{
  "n_layer": 12,
  "d_model": 256,
  "n_experts": 192,
  "experts_per_token": 8,
  "d_expert": 64,
  "d_shared_expert": 128,
  "activation": "swiglu",
  "moe_layers": [0, 1, 2, 3, 4, 5, 6, 7, 8, 9, 10, 11],
  "router_score": "softmax",
  "normalize_top_k": true,
  "routed_scale": 2.83,
  "balance_loss": 0.00535,
  "balance_bias": false,
  "router_z_loss": 0.001,
  "n_groups": 4,
  "groups_per_token": 3,
  "shared_expert_gate": true,
  "init_std_router": 0.0397,
  "lr_router": 0.00133,
  "vocab_size": 8192,
  "norm": "rmsnorm",
  "norm_eps": 1e-06,
  "tie_embeddings": false,
  "optimizer": "soap_variant",
  "lr": 0.00494,
  "beta1": 0.95,
  "beta2": 0.95,
  "batch_tokens": [65536, 131072],
  "seq_len": 1024,
  "train_tokens": 869400000,
  "steps": 9001,
  "dataset": "wikipedia_en"
}
Below are experts of layer 6 (counted from 0) of a mixture-of-experts language model. Rows are named router (the router's row for the expert) and show model dimensions 0-255. Each number is 50 + 12 x the weight over its row's rms, rounded and kept within 0 to 99.
After each expert's rows: a language model's description of what the expert responds to; "mostly gets" lists some tokens that are sent to it at least half of the time. This comes from a sample of Wikipedia text that the model never trained on.

# expert 62
router:43 38 73 36 52 38 52 57 55 38 48 31 48 46 61 39 72 45 58 57 56 51 56 57 54 36 53 57 54 74 48 70 51 32 43 44 67 64 41 55 42 37 42 66 37 37 42 66 45 49 39 48 38 57 46 39 54 64 47 41 39 32 67 62 58 28 51 25 44 41 48 48 41 48 49 63 55 59 53 58 42 49 25 61 31 62 60 59 32 63 57 52 53 38 61 54 38 83 35 39 53 73 63 69 22 50 58 44 58 42 65 47 53 49 59 43 48 54 62 77 44 14 51 35 54 55 41 36 60 54 54 21 74 44 40 52 53 60 44 67 34 54 45 40 41 49 51 71 36 70 56 66 46 40 58 66 47 48 55 65 57 29 52 41 53 36 54 67 57 60 59 30 34 61 23 43 47 45 36 56 45 69 70 46 50 52 43 57 64 56 42 54 65 58 35 59 70 42 53 46 71 54 65 35 40 33 21 50 36 50 63 70 52 61 48 43 53 44 41 29 39 72 52 42 60 33 69 68 56 50 68 56 58 57 32 55 72 44 53 45 53 46 45 50 70 51 47 40 38 65 50 45 56 57 38 43
It responds to: Domain nouns and adjectives. Field-describing words (medical, military, television, software), League in Major League Baseball, and pieces of technical terms like de-fa-ult.
mostly gets: " medical", " food", " television", " cultural", " religious", " military"

# expert 15
router:26 40 49 49 60 41 53 57 44 36 66 41 68 42 55 74 59 31 54 54 62 48 70 70 60 49 63 78 60 71 65 56 45 61 58 56 55 52 56 56 55 47 57 65 48 30 62 58 35 34 44 50 46 58 39 48 60 57 38 53 44 46 73 57 56 34 56 30 54 15 54 68 50 65 55 51 45 52 61 55 59 66 34 59 54 73 58 52 31 65 63 45 60 40 49 59 36 64 36 39 53 62 48 60 41 43 59 31 55 52 60 60 45 43 61 42 52 55 66 69 57 19 46 47 61 72 38 38 59 43 52 36 57 43 46 63 68 60 25 57 20 35 53 25 42 58 59 72 62 62 61 58 36 44 58 60 51 43 46 60 59 43 39 38 47 17 48 61 53 49 45 30 30 48 41 31 39 67 53 50 49 54 82 56 34 53 50 30 54 50 58 59 59 58 41 48 52 36 55 32 63 62 61 41 59 36 31 47 33 32 37 68 49 73 27 55 62 38 38 47 47 71 56 45 56 48 52 68 53 40 54 47 68 58 31 62 57 59 49 52 55 63 57 46 63 34 63 33 57 52 46 36 60 55 50 49
It responds to: Descriptive modifier adjectives. Adjectives and nationality words placed before a noun, after the or and, such as local, political, Chinese, military, municipal.
mostly gets: " local", " military", " political", " social", " Russian", " Chinese"

# expert 50
router:28 30 45 63 71 39 59 41 44 52 59 29 50 52 57 49 50 43 57 56 67 49 64 73 47 34 54 66 70 49 50 46 55 50 43 66 66 66 64 43 43 25 51 68 38 32 49 52 43 50 23 47 47 59 48 37 54 58 34 41 54 44 55 55 56 45 68 52 40 42 59 48 44 44 56 38 46 58 61 59 58 69 19 50 33 57 48 67 38 71 60 26 61 45 24 54 33 50 56 37 58 54 67 47 46 55 43 45 55 36 48 65 49 40 39 56 63 61 44 66 33 56 88 66 58 62 39 51 57 53 66 51 54 43 55 69 65 49 36 57 32 50 42 42 28 60 66 62 52 54 67 57 44 48 62 54 49 40 41 65 56 40 55 34 39 24 55 57 48 36 55 36 56 43 33 41 26 44 41 54 33 63 62 60 70 50 41 38 65 76 70 34 44 54 40 43 60 46 36 37 65 62 74 47 27 49 45 49 24 24 67 53 42 51 38 53 62 52 40 28 44 59 57 50 42 49 51 53 50 51 52 36 63 61 12 56 51 47 39 35 74 45 69 62 59 44 40 43 54 39 51 52 45 58 43 57
It responds to: Place names, mid-word pieces. City and title words (York, Angeles, Tokyo, Hong, Secretary), mid-word pieces like spoke-s-man and N-in-tendo, and commas after dates.
mostly gets: " Secretary", " Nan", " Hon", " Han", " Hong", " Tokyo"

# expert 37
router:32 42 57 43 62 43 59 59 47 48 35 55 44 51 73 57 59 54 53 59 59 23 56 55 57 44 77 48 59 57 53 56 48 44 51 55 50 62 57 64 43 43 58 53 39 47 46 63 35 35 52 66 28 56 32 55 58 46 45 34 37 43 43 75 54 52 63 45 46 42 37 79 40 48 60 45 54 59 60 45 65 82 49 49 38 54 63 71 47 63 64 28 61 53 44 63 38 65 41 42 59 39 51 51 27 51 64 49 63 42 71 51 58 45 66 31 51 68 56 76 37 53 56 55 47 45 25 54 65 46 50 48 56 38 57 44 69 62 38 62 40 61 34 45 26 66 55 58 58 67 61 37 55 48 56 56 43 21 44 69 54 51 38 38 35 56 47 65 68 34 56 41 43 40 32 38 35 39 38 44 46 39 70 41 44 66 26 35 73 65 49 41 65 72 36 56 57 44 53 37 59 66 54 43 42 46 35 50 33 21 47 61 43 59 44 45 60 48 45 52 46 58 71 42 43 53 49 58 42 41 77 49 66 65 29 45 43 47 35 21 52 62 61 45 44 35 50 50 29 42 63 39 50 71 26 48
It responds to: Digits and measurements. Digits inside numbers, coordinate marks (′ ″), subscripts and opening brackets in measurements, tables and formulas, such as 12.7 mm, 40°48′.
mostly gets: "_{", "″", "′", "^{(", " Phyl", " UTC"

# expert 35
router:53 55 70 52 50 38 45 66 49 64 62 45 54 49 65 57 56 30 55 65 56 39 58 59 64 29 53 42 61 46 51 57 52 62 56 48 57 55 58 47 34 62 53 52 52 35 45 57 40 44 32 38 29 52 40 41 53 63 21 44 58 43 50 57 50 48 85 43 46 52 44 46 34 63 39 58 53 47 54 61 60 56 45 47 25 53 55 66 44 64 62 27 63 41 28 64 40 54 33 36 67 58 58 52 52 60 57 51 56 49 55 60 18 53 61 40 64 83 59 71 63 34 71 60 69 60 21 55 76 48 57 34 74 42 50 65 59 66 41 51 32 62 45 29 35 45 65 61 55 62 43 64 62 43 61 65 43 37 42 49 55 27 28 59 50 39 64 36 54 35 44 30 53 45 38 56 25 55 51 56 44 56 89 65 59 69 34 44 63 41 61 58 54 50 53 45 60 44 39 43 61 64 56 37 42 39 46 48 44 55 73 62 42 58 27 48 58 52 52 50 43 61 59 37 30 51 60 72 60 42 50 42 43 60 40 60 43 38 42 44 60 37 54 49 54 34 46 23 35 49 60 51 51 60 41 30
It responds to: Stats table cells. Digits, spaces and column-header fragments in sports statistics tables, such as Laps, Goals, Podiums, and cells in scorelines like 0–18.
mostly gets: " Goals", "page", "unch", "PL", " ISBN", " Chevrolet"

# expert 1
router:43 40 71 61 55 40 50 47 40 28 56 66 67 60 67 62 63 51 52 46 55 44 57 66 57 43 66 54 73 54 55 76 48 44 49 62 60 47 55 38 40 41 58 63 38 42 45 45 34 44 42 54 44 39 51 52 64 62 35 35 43 45 47 50 68 28 61 51 50 38 36 63 54 48 56 46 65 50 55 69 50 60 64 59 36 67 54 71 24 69 74 53 67 51 43 59 37 68 39 46 59 66 54 46 38 39 58 32 48 29 48 59 30 42 59 39 59 55 50 65 40 29 49 66 41 54 50 46 72 37 83 57 52 36 65 66 53 48 20 49 37 55 32 32 43 50 54 84 54 53 63 65 43 51 53 61 36 54 66 51 60 35 35 45 45 47 64 76 50 50 47 34 52 40 33 38 24 52 45 60 48 65 71 55 55 62 45 40 56 59 76 41 50 54 49 47 66 40 49 39 65 60 58 34 48 26 54 49 35 48 45 53 25 62 32 47 59 44 25 52 44 60 64 14 53 49 61 61 30 50 45 47 52 60 42 47 52 41 41 44 65 49 63 44 64 37 52 32 33 36 50 36 48 58 50 35
It responds to: Roles, awards, achievements. Nouns for careers, honours and works in biographies and sports, such as Award, coach, album, film, plus stat pieces like assists, sacks.
mostly gets: " Award", " tour", " Minister", " writer", " coach", " Tour"

# expert 47
router:43 24 60 57 63 39 56 43 48 58 58 35 63 42 55 50 69 53 67 60 55 44 55 59 54 41 62 59 57 53 47 55 33 56 54 60 63 62 68 57 40 60 63 49 41 41 55 62 40 49 34 66 47 57 32 28 69 61 49 49 34 55 57 58 53 40 58 49 40 40 52 62 48 76 63 52 64 60 52 77 64 72 36 69 48 61 76 58 35 67 68 37 53 39 43 58 35 70 36 35 64 47 60 47 47 63 71 31 57 41 58 69 34 47 56 49 53 63 67 66 30 32 59 54 55 56 18 56 62 52 61 55 54 41 55 50 46 50 37 52 41 52 43 50 26 65 54 58 47 70 54 58 45 34 55 63 44 44 45 66 52 31 48 39 39 44 51 50 47 53 45 47 49 56 51 47 37 50 33 45 55 58 59 54 72 72 23 43 68 57 46 38 73 56 47 35 68 46 37 37 67 59 48 21 52 43 47 30 32 28 56 66 30 58 33 48 54 35 28 50 38 61 58 55 38 50 60 52 42 41 53 50 71 71 39 48 54 61 33 45 50 62 55 38 49 32 48 47 21 40 57 49 72 67 50 21
It responds to: Quantifiers and numerals. Quantity words and number words starting a noun phrase, often before of, such as one, some, several, each, many, two.
mostly gets: " one", " some", " several", " each", " many", " two"

# expert 29
router:48 46 55 44 57 39 56 63 60 45 61 61 49 55 63 46 50 43 60 49 61 44 63 55 76 43 66 55 67 61 57 77 50 37 46 76 53 72 64 60 35 52 58 78 44 32 60 63 43 43 37 66 35 55 51 41 49 63 38 48 45 58 58 72 59 41 75 42 45 37 44 60 23 47 51 58 73 72 53 69 47 67 47 70 44 45 51 37 31 49 60 24 56 42 52 56 31 52 49 46 45 65 56 63 37 57 57 46 51 57 61 41 40 52 55 41 50 57 61 70 49 39 60 78 64 44 31 43 69 47 51 45 47 28 55 61 54 52 37 62 43 71 46 41 43 35 76 68 47 56 49 54 51 40 87 71 36 40 49 67 47 53 53 21 37 52 69 59 52 53 58 38 58 27 51 49 34 51 38 51 48 44 62 45 51 48 36 46 44 74 50 40 62 67 26 27 45 40 43 51 57 62 49 41 48 39 47 47 39 52 54 50 39 56 36 52 47 52 42 33 34 70 64 41 50 44 59 43 30 25 61 36 55 64 45 48 61 37 57 37 53 52 75 59 43 34 50 35 34 35 71 53 66 62 37 39
It responds to: Month names in dates. Month names following a day number in dates, especially birth–death ranges and table entries, such as 30 November 2007, 24 November.
mostly gets: " November", " March", " October", " January", " April", " December"

# expert 30
router:53 38 52 62 54 54 55 55 32 42 54 61 74 40 60 52 49 45 67 57 56 28 44 52 61 24 38 54 75 48 44 68 24 43 48 48 58 54 72 73 41 49 57 52 46 41 41 64 52 56 38 50 32 53 36 53 51 69 38 39 57 21 54 65 50 43 62 37 47 54 34 59 41 65 45 55 55 62 53 47 72 54 19 40 45 47 54 60 43 79 70 40 68 44 44 68 43 54 49 34 53 39 62 62 26 47 58 47 66 32 73 67 58 62 71 51 57 59 63 61 42 31 51 66 57 50 32 49 68 53 41 37 60 43 69 56 71 52 24 62 38 41 59 40 33 70 63 62 55 58 55 48 36 31 54 53 44 57 53 68 61 43 52 50 46 42 53 73 56 42 40 45 57 56 32 36 46 50 51 49 29 56 68 53 59 76 34 44 55 57 54 49 46 44 53 34 54 38 38 30 58 43 49 44 51 45 27 35 31 47 54 74 42 58 27 46 61 53 33 31 50 41 62 50 49 42 58 49 62 43 70 49 57 64 32 62 72 44 36 52 73 49 35 69 61 53 42 45 42 44 55 67 60 70 55 45
It responds to: Fixed phrase nouns. Nouns in fixed phrases followed by to or of, such as in order to, the right to, according to, Aggregate scores.
mostly gets: " order", " right", " going", " way", " according", " matter"

# expert 5
router:54 40 52 66 39 39 60 59 50 38 58 37 46 42 61 39 59 22 69 75 55 48 60 73 45 39 58 64 79 55 57 50 32 30 65 67 65 68 53 65 32 48 40 41 47 37 51 49 41 43 42 70 46 45 49 42 77 59 44 47 41 42 43 53 57 45 64 53 41 44 42 49 23 49 54 67 66 80 44 72 63 54 40 48 63 65 64 62 40 68 70 34 54 24 43 60 45 70 38 36 61 54 54 56 32 63 65 28 55 45 48 53 24 25 57 38 69 51 57 70 50 25 48 73 49 64 39 51 63 40 60 38 60 35 35 41 63 51 36 53 48 63 35 36 24 45 59 65 43 59 51 62 41 50 60 61 46 36 61 72 62 42 31 42 41 36 58 44 56 37 39 35 56 49 44 40 37 37 41 46 41 55 52 67 59 59 44 46 67 57 48 54 65 66 39 29 42 42 49 28 52 63 58 57 54 61 51 40 49 38 55 65 49 62 51 47 68 53 34 53 48 75 53 43 57 38 61 59 48 44 59 46 55 60 54 49 54 42 29 61 56 46 70 56 46 47 45 41 39 50 68 72 59 65 49 43
It responds to: Past-tense action verbs. Verb endings and action verbs, mostly past tense, in narrative about people, such as moved, ran, attacked, flagged, told.
mostly gets: " moved", " seen", "drawn", " running", " attacked", " ordered"

# expert 19
router:33 36 41 31 56 38 71 58 53 45 59 51 50 39 42 60 41 31 73 75 43 33 55 50 72 30 55 69 64 62 65 49 45 57 52 68 61 59 62 48 22 44 59 53 36 40 36 53 41 54 35 65 36 41 28 38 57 60 26 42 42 40 59 55 62 54 57 54 38 36 54 42 39 46 64 45 54 68 59 44 50 58 38 60 55 61 64 57 44 65 74 38 55 43 27 54 49 51 49 42 43 60 57 63 34 81 49 42 57 41 79 60 23 29 69 36 58 71 57 68 36 37 49 57 66 44 32 45 58 57 59 41 64 49 44 71 56 54 34 52 43 57 36 46 36 31 55 60 46 64 56 55 27 48 56 53 38 41 63 59 62 40 46 33 41 38 55 47 54 42 30 34 53 42 32 43 48 42 34 53 47 46 64 57 61 57 12 46 47 58 53 50 66 58 40 44 57 47 36 50 59 53 67 48 38 47 43 32 40 47 63 62 57 47 52 52 67 51 37 47 27 61 62 29 33 44 53 50 55 40 64 48 64 69 41 69 60 46 42 48 51 50 75 70 56 51 40 47 34 32 65 50 76 48 48 45
It responds to: Prepositions after predicates. Prepositions and verb complements after adjectives or verbs in explanatory prose, such as "suitable for", "experiment with", "required to", "likely".
mostly gets: " could", " require", " required", " granted", " significant", " sought"